Below are experts of layer 3 (counted from 0) of a mixture-of-experts language model. Rows are named router (the router's row for the expert), up (a neuron's input weights, with its number) and show model dimensions 0-255. Each number is 128 + 32 x the weight over its row's rms, rounded and kept within 0 to 255. Numbers have three digits each.
Before each expert's rows: "gets" lists some tokens that make up at least twice as much of what it gets as of all text. This comes from a sample of Wikipedia text that the model never trained on. Tokens count by the router's weight.

# expert 3
gets: "\n", "1", "2", "| ", "-", "|"
router:144105121107079142156156203089126159093122080091125172074151127114149109074098082202146083101096083168119215154108098105069103098175134144135095136119171120161151183153147132126150149186182141126063159166205135142167108137166178141184084158105121166088127188147165175099165146176128156144126103181076119090143188162161076098119129130142138161116092171123142133148146074140076120079089098101121117163161149145114130130169100152117118095097112098102125167139088141169138132200109155087123168128122127089105119135141153140113099115110128132162110105162131087081122082174127160117153128103141148142150137106060108165108124113144074125103178117093132141077099102170135118085166124055158144115156087121093112129149173065100161143134124129171145167137069162151072081085095093
up0:170153126148100086092131085068123172134138191108162126081107136130147213092116094099163120094097182145134133128123146139161168159100117167139116116097102078126094090110169174097027170135077149120103094170166135124162171107118096140123079140111112141111126083131129145141106145140208114151125148169117148112119120108102157136099141181145178200101180122061169092149096144148125157160102183131110171156132061109101092078165173173160161152140117064129105130168113081132117132100122183159137119070203180120109126127107153145125099085114145130114117132072139161079131151110121150166165151158143115155120094101093098101141109130184103152073098112067192149066084121122179095096095162145183150124137177141173128099065107077083138133160119176152117130121117111115120104141065156
up1:063148136091152110076087178197057115107146133136112069119092158171125138160118164147085128168093095100119193080106150146130127145069122094107111088177127141131137129114120095135077140126090097113111137098140132168126144129083070095109115077139083148130204127210121154152101140198183196161145086130124126141154103126077098118124119159107167131126140154128080182136097156126130085104136135139108166128063153155147093165072114031127157159078106165167057150130111151199194154150112131083139108077141103151125124103128083186103136178140167064142105130151145086131157158069123090172178133123095142157111123136152126146145127110135144123136147094125094133121170161161151145079073124097095102126125128153097070139164143129160097081146149165113148098083178157117126085132066165
up2:139161200160131071121106125099147091129206149215168120133105108139148112155107133090179124107130105178129181167164122147050119116166116126115167117124075170072101116103110146100113167116118106072182143143148116121158153099121118134087104140138114103120168090074148088135128138148121105114208102158117152117110167128113082186114109096128149101132088182085121110124125160221107103164096135133110156127119113189086119125135155060163099114156128134127131134174130154124134101166174120124076163173135126168109159129210109111128062168152070117131131082107139129081140173148109119202070157085072143106096124141175127104133165109125127095182174109153092074114129150134142116113080136067179073149098108117080176104106094093125189060168153125128176150143129102076154112122171116
up3:115109152090109082075133065178155138107065124102139118129173124183208100148031153142109074112094118122154155113148132113155117115166137156128116133133142143151075075147184098159113085193137130152085156149107170128122080150122178138128118159187124087179143118112138104052160140115183144102129097154116122167129200110175115092135108122102115124114170137122149109162193118106170148066200116157131119153123188134134162128140138128195100166157145103136121139182149130119146148071121086176058049106076176143153126125108136078131118098193138078075120158104113101117150082131117149150105119083113134108078143151192111133101076107147141109083115136129159058184080081171124129124142153141142150156135149107131162147135173065119098122131147089110131112101143190137121161062112143
up4:059107155122141147107151131114104111091168202119121147132175124109123134158167141135154116126134166158105168060128101204128126137150128095116223159051139131154175158090103130172135157137134172125126082128180116128148147169175132145157062154174116143109104114153114115104129044110094160182062158083105143083135097168143164090162136113082104115052126113115086138145173093087084108136125137073085078159137101068110147110130130048089129138165149163115163188162141112116129135163112115122070174140115161116167129165100133113120093097138052144140163158121096093142105128119102140146128119140138134169171070075140178111179111090133102069142152174106098089094154135110092157133112143121079110143114173108179095104136106161105166096152132130156066189157191142135139091152104185
up5:117123113058113154151056095157077168182136160189131144076093180156113156101129173103152059233123149124161125124174122090115119112196106149104145144102097087169099134101107132105133231137094082132135150126129153106103101178161126186167203121115121111109169175143140177129152093062159150140069104129073112104135197111137064072100112129086072110142179130113153221114068112122157122138141156130131130155126121150137112176097128137185117052097095119105164154146097149120120112114115171167141120128152144139103123160133179140116116090108137151089100115135088071155150078144151066089137129154136123137123135126102099120153146141108058148156110117092090150155123152183162159099079105085117144129130125100087158134140131133097112144175121153086087167158121101144179109128118178
up6:107143089120122165136096136196105173129086175165102137110103174131115093133142111116132156107133073110102169144163068162091158149112181113133150157180114159093150159104086149168141125113121128212146147124098155153080139116171157133169123140097114159211112069133115096121150145133113136166121136089091112186143122155131112098182089140117140088154136091053125121178143130157149104138144100139060102155145107100073076133121159147115161129116118144122125104129124103221114097137153121058101129088128078124078152161126162134092114132125104092129112120121145159144129090117165161135118161134085154207130133165072090125110098111113048145113153147178135089111105145157158139155143202078180102106209174098116107151142151157082129156100214071111108114183117131174160198199125074
up7:160151094149099181096213093123137090128179058123134147078120087137136141172166139107126116067106177136154149090101101197115182131165080115131158151141146127105118142216141119112117099144126123073151143161113080155114136077171197125111132142110142107076114063137173124088132148156114167112118111143150070151085123141173167169224118076127147132098162142110083111165141128166130110113153105138157138148167119244133134125117094046132094142061095138122126148126140126158131128077122126079109118156100150116113100135140135113085135148047119104186116125136122036168168100162126171157075122128133161109136114129162137134144138100160104117126128091138099143154130172139129127117104111102136110127062087129166085155145091162161172053132124125166066157159078101180173127117123101
up8:146169124161158069190127088142100164149103091121137057123060098093125111095141154105161115123085066125117116170121110142092076117131147121131136145116199142144169166175141159110162163156166141157141185138152088170166144151114175096112140147145149092131177111138135106142132089064149224146125207108154220094121101107147091121136099129163077145088163128149125088173155138141100054095147132135147055174119126091131101092140195107127077125155113134102117109108144165084164105139136104088106144085166160121170203190161105148126143129062138166144132125115126122154123120122175092183116099178052150220118125113184143128098166082134074106142116115129137153150138165163151160103123153090167150121110134080137185110108122096090118093075118109153107103120084129148143134144102129
up9:172117131086117161159097145118126161105125153110197120104109096130122139092072086137163156128167105171153143138151157101180108166094104118148138173132165139098034125129133159137086130084106123085155119155127156172140089084201136143101128079170103118128172139119095090105107115176151115153135091072108087063113159099089112184123170132165137126100078114092189095121141152133085167126122156159139129198088129134149091101046117188147170150118136105161103108177173106124122096129119150174150111144180122086160174084115185111076099072150150144219164141217122099166117113113141089127105171060082142156134132169150140141178104139133073125136137104132131175121119089123106159114128091119097176165135146115131187141084097183125160138140124112190133139148108142169098172144103202
up10:142189125080119122152088073084111069173131085143165123119078151126145140159122112142131163115124117104092109067117040093076119070119119118148118122119094110108176108106135093129139145061134129161102139125161168192092122126096098186175103112151090130132161196123096059194129103139137167127126144101141105138072172127161100065148127116118112110099101188083159108139143157104080142128163075126135078098147137096184164130118070132119108108142088147123122179131152141198082128095132108178163113109134187098110160147125149153165189177126074077133120173180132145181099139112167101112182135074117181177086119092086156113133162105171097173090108124123133119082107115154079058148125128167134122124165149122139126154161174095089131140097164128101126179155093138153188209135113126
up11:072090150050146130137073128117143198137119117112109110150095112096129159160101119146116173143140082106149128109164119139163142130093121105107145165097138166110125119106067097087128124111111155106139156123091135150137079123101133113125102146142146104141177147094114120140167143092060172124138107169109132182194174148135139153138123184123117120174125156140104132098152094102132153183131135089160120146141059191169190167104132168123158157104152142169116141106186101086127076105098116080108113145140096150218150051097209072131157123118059116098175177147179123143105157109096106184174130124087064150088127091170177149162118034128097134126183091137166119137122140194122119094119161111114129158077105088128131140107109098098241159114115138163127076160122129114152161157102089
up12:133171104151174116131119114124166141136184100116128081136151154123131167103111133157150151086109164120078134144125104084109149164138147112081130127086156176128089141157109099175170112113163157113125070143151118094212108139146154147163109144092105125140129133067123115118135115073125145093157184168119136096125112114203133113130105161126190195139074154053114192136142132172116146093196156169155161139113077149181173201135066137123163107194035110123101140149140126128157097091085085144092150116150110126089070131128119174131096102158091165138168138163076129134158146149151103112109154164082090149073169145115088113172121160125184093071163086120161128139105151189082093138094126129194130084160121145127100157129096068096145120107064115121171083132151195146116076101098090
up13:068055106103117127102181127136156141094089108142196114123145085122146116079080109194121114139116133105103102159072099159096156118109071120131116115122117101069140139084109157087178113121067147133115112146118049143173196190185188143143183157131130150148078143163113098141172131089167149107161136083088113140149098093159153100112134151096141139102084139147116171084127098067171147111096149154079137159100150182136112155130181074197132114182142134149064187194129156108126116147151054119140150106084107138138167146175140146131128142163102111105124202141097096162116131151156096140111093139107107133071126121087119173125159168171153145111144143138155112085127119166117079145169161166132191092140089144140168165137101101150144171137186104122091071081169129060112107116117081
up14:112094165154133121104178092174114176147060201151162179168167155198150120179110130149116157168100100108099102102196064113114079119152170150145115113137081117081128113116113187133147112234109121139132120109105144133147118048142138164145135134145103110156113163117124100093174107110146123166142140086142093183118147090144183140130161162184104121152122066136150115125142101097108140133121156157115122112117153080158130103109101170115107147107129137165114153121119110152088165114108101064116102127102137072131142123158169203135166125074039062164149096133113165141115100142043105144055149117172136110076104145083131111084082090155104155125169143124110094074112095177189156085168112103119123095125184098161112137103055144106118176146146126108133143155125113197146121119087169
up15:116146159096116131107121151143120158108136121103145125142090124140136092123125103159119087140153184131091082124126153085110203132114150155130093114175114141162142089089084144073136117072126146147186155127167058107110175084139085117063125131113139088097169093064135116121102150136125137128117123142138168167141090179089141090213068186114118095106130137119151158158157143127171136088119132155199080168074144128117146173136174102087166159113113104138069175073118169143206100146146151133158044128134102069168164109110164141044131147161114107138160091093167121126195155110140183076115140076119076157113162107080185129025125173118118152148110125139124174146113092134105130176076105141150125090115158134140073128152135109141082074126178099109142135137098159093157174132136095
up16:154142097113133164176112148122107115131138056091161176151153137114134123117096146111119105041094107156112149133069147146066143120080189132146130198115224124124177123104100134149094208141148174156159103132109106145107114143165104106121098116094129131131174122090113153121176077170131091197094150126100114149148084142176134074067172142196155153170096149142142145131086130174140154107170145158073102146106144159168146133158129101153024114083087163146141136091170174155116081146151106132130155097122130133150111082149139136077109106159166130162098106118183166074147120153158156156103072126098190116147118181139122105131161189190132112161126079141099092121128158088146046133131140114093125190124128121120151110108115112098168100136118171100152211173106159122096158090105136
up17:130101143141089122165132100123133164078097109186132173121153118135142118155199157182183114125095166152140105139093113206104142155114206097112067135084134143096123085110112111109131122102161106102111092152166095144186171135041149113152073126113154116119162075094117139153186115124125133133121153158073086140158150143110139134131174088127099115130101092088140137168165127083099119180109160119152150137145114140070099142130090170191086102130118146099127169129087098118132108150171123171106130118143098121139136124173072117184164117124126120105102195119144141183134106161079112095145145131093226100097086098077105109103137160102131115086169116162188093110141070161082148122128182228126129107099189061096113155120168127126111141139104071116131085087117164067065137113097186
up18:106113173122173134110146124146111117050125163167122131153152114178176074082069151192142165191061117120088126121196156135117099148162146121127170164122144130106085146125167151092117148124181153190148141147125126094132114057106134061135115095174174101116136156113203068091133127134105076125135132175057122067168130155160068135124117180135151154104079153102152138137123152098168091136104117129135111107166096137067138144110132095155112100096137092111124172079157144123137154140172144151092133143181148129149141179108137090129110119164038105162151086076136132141110108122149168145129160128125150134147100185129122107079145149140122158056101083096106108072088155129159122095105150117151136117058164153116158097108044164115127139169096184047094150169089163187155123107138159
up19:128147114101099111144089180071106160180149132157162103077045110156058131163172120140120109141184118090161160129148092158106117164105146162080031123126126089161091149114091180145104183138159127093057072122120170169106136100156149105157114162138154130062119164150144088161172139174162150127149149137082122140117133136183221127054186092123132139132197140181165143071090123164113110129076140119119134119157142177134133158122114159144107108159181074167061116113107132114109110081140150111181167149147169151111120085113137113162145133102152121110132096112186156092173088109135150118129128119117113136162126109124162158093112081170086094086044118104129127099100133133089195126138120140142116149187124164104147151141130108106141151115152097132052130118135128094061138190175162
up20:202169127136154091160131138192079168133165122210105081083115217164146141133121185124113190163118142164152110154098137083094087109160170125140121096095159115120119178114167130111116109137149139074164192124163063103096149151136115107137077126122120126120191078131090123084094077122109103187147125184141152114126127155138102150135122142092111118110108143142151142169114162118153132095077126125125132141099160155124144151090164085098045148107100117107127160151118043124136112144151180119090125105127102143179167129087083169103119023186163151149110126133130133141118127117115053134146117106133163032198143144130097144135122155098045152175099143156099162098148090110107116123123095133136098209123139129099153064159090165098138126102118165075125163155170135151115094119116097
up21:166154162118085137151139085097136104117183124129115089110147063107129111096145119168099131099193134130112096038126088090089146074137086132138145133103117139190121108170076150168120145060135055186147126123168134173181121099177151099093144140171171074128119129132171132146187177154115179116093135117108112126101176134155129083124146124130125088116141139148127124061120134050091173067165143127161160172158198163148187164148119106162139111119167177155095179096101116108096153153146074163152119131142156085099062163125102095138154150187085105140098159147119170116122100142160123150149133086119147110093076108150091177097164122089179138122126120115052165122153140102115052105145189108110139187159142119088102166132118046136116164079128092108140112166094109118130138150155152
up22:169058134145172079147133189137111171149149138121102077135115091131085116155156150092078140121194143114075026140097184109122084157111138092086126181135132172154186163120178080091107139110161124152138139172102108162112136109134130129098150138069149138155068144156143208140108103136124142165085163158135090127142120115132131157172086140181081130099150141115101115198063145165113116125135101082117097193144139158183133110155075134159115120121131143130117092106119090171099114140162100183164138137188142135162115137135141173159117120160058199143089063086118101120170139174118144127072128173162153116193102133105190142157137064116089110153126129068161142104118124169182134116081117129154136057118097119147099110098163137119091142163107101145092145173143059120170144113093099
up23:155160104133168118175107117068125175152084064147109082025164134096140160116149122149121149130109099104162079142101129139148103142150137156172116148070097091123153146133070160115142103138110128137172098179129154148159157069114135170181150145169121142135132101116156123156135153117166213174191112173143117088174107137095123150164145207173115122098152166100153130039107144101122073061174134094143158122206088105084101099131113151096094112153144136205093118165090118138109124176113204154167128089122169080152107135127119165158128094136129079108126124137152181169072169127123074089085109126091124127116129149151080134137144126084174107169133085157122141123113098124074054191171129063168102141124132142107144114072142084140159119111146161138145135133149107097103111096136177
up24:096135070109133147138111109087104140046123155089048146130054107170141114187134119146186167133115116132102130144160139093102125100133141186158136097105120187180147107105062163110142150156102108134125123204127093144080166139150174138093048116141123093140204180116136101134111141150173171171145169102146148098129142105113072108107112107093132194135208102143113152100118126148089128142142128084150167158097154144111163106132138161123104117181099077107128120110124168125140080117145137077136168069110135140132113099161141096127103145046132090099127166187122139184101104172124147099101148068121113063130138155140056099141146134099083125118164130120116149128143168141157160103129099165230175134129169174086173157117077145138160075109114114071136183162054133139152111135133120
up25:105165149094132139134120099115058137122139132127148079111139104155130129123135104150156070126091146112149053071126162172159143135110134151116154142141082150159103117141152115163167131155163148048112142119077065123148074126186152140142098056159087155114122169170164151113086130159106132079126142148161132178092083143098163093161110112145085126125171133098119173129106133088129173169091163151123121184120122111135101116173133118156113172096152111130065102137110148137107184176097109073147137173114151118161141107123191109127119137077077119147099104160147150137146107160100135132106152181172078082227136088076101100084169128062099143175111137146123164091066077179105086141175100081196142131094138127164070144084125091160172141055132125069107144158109128117087146201170155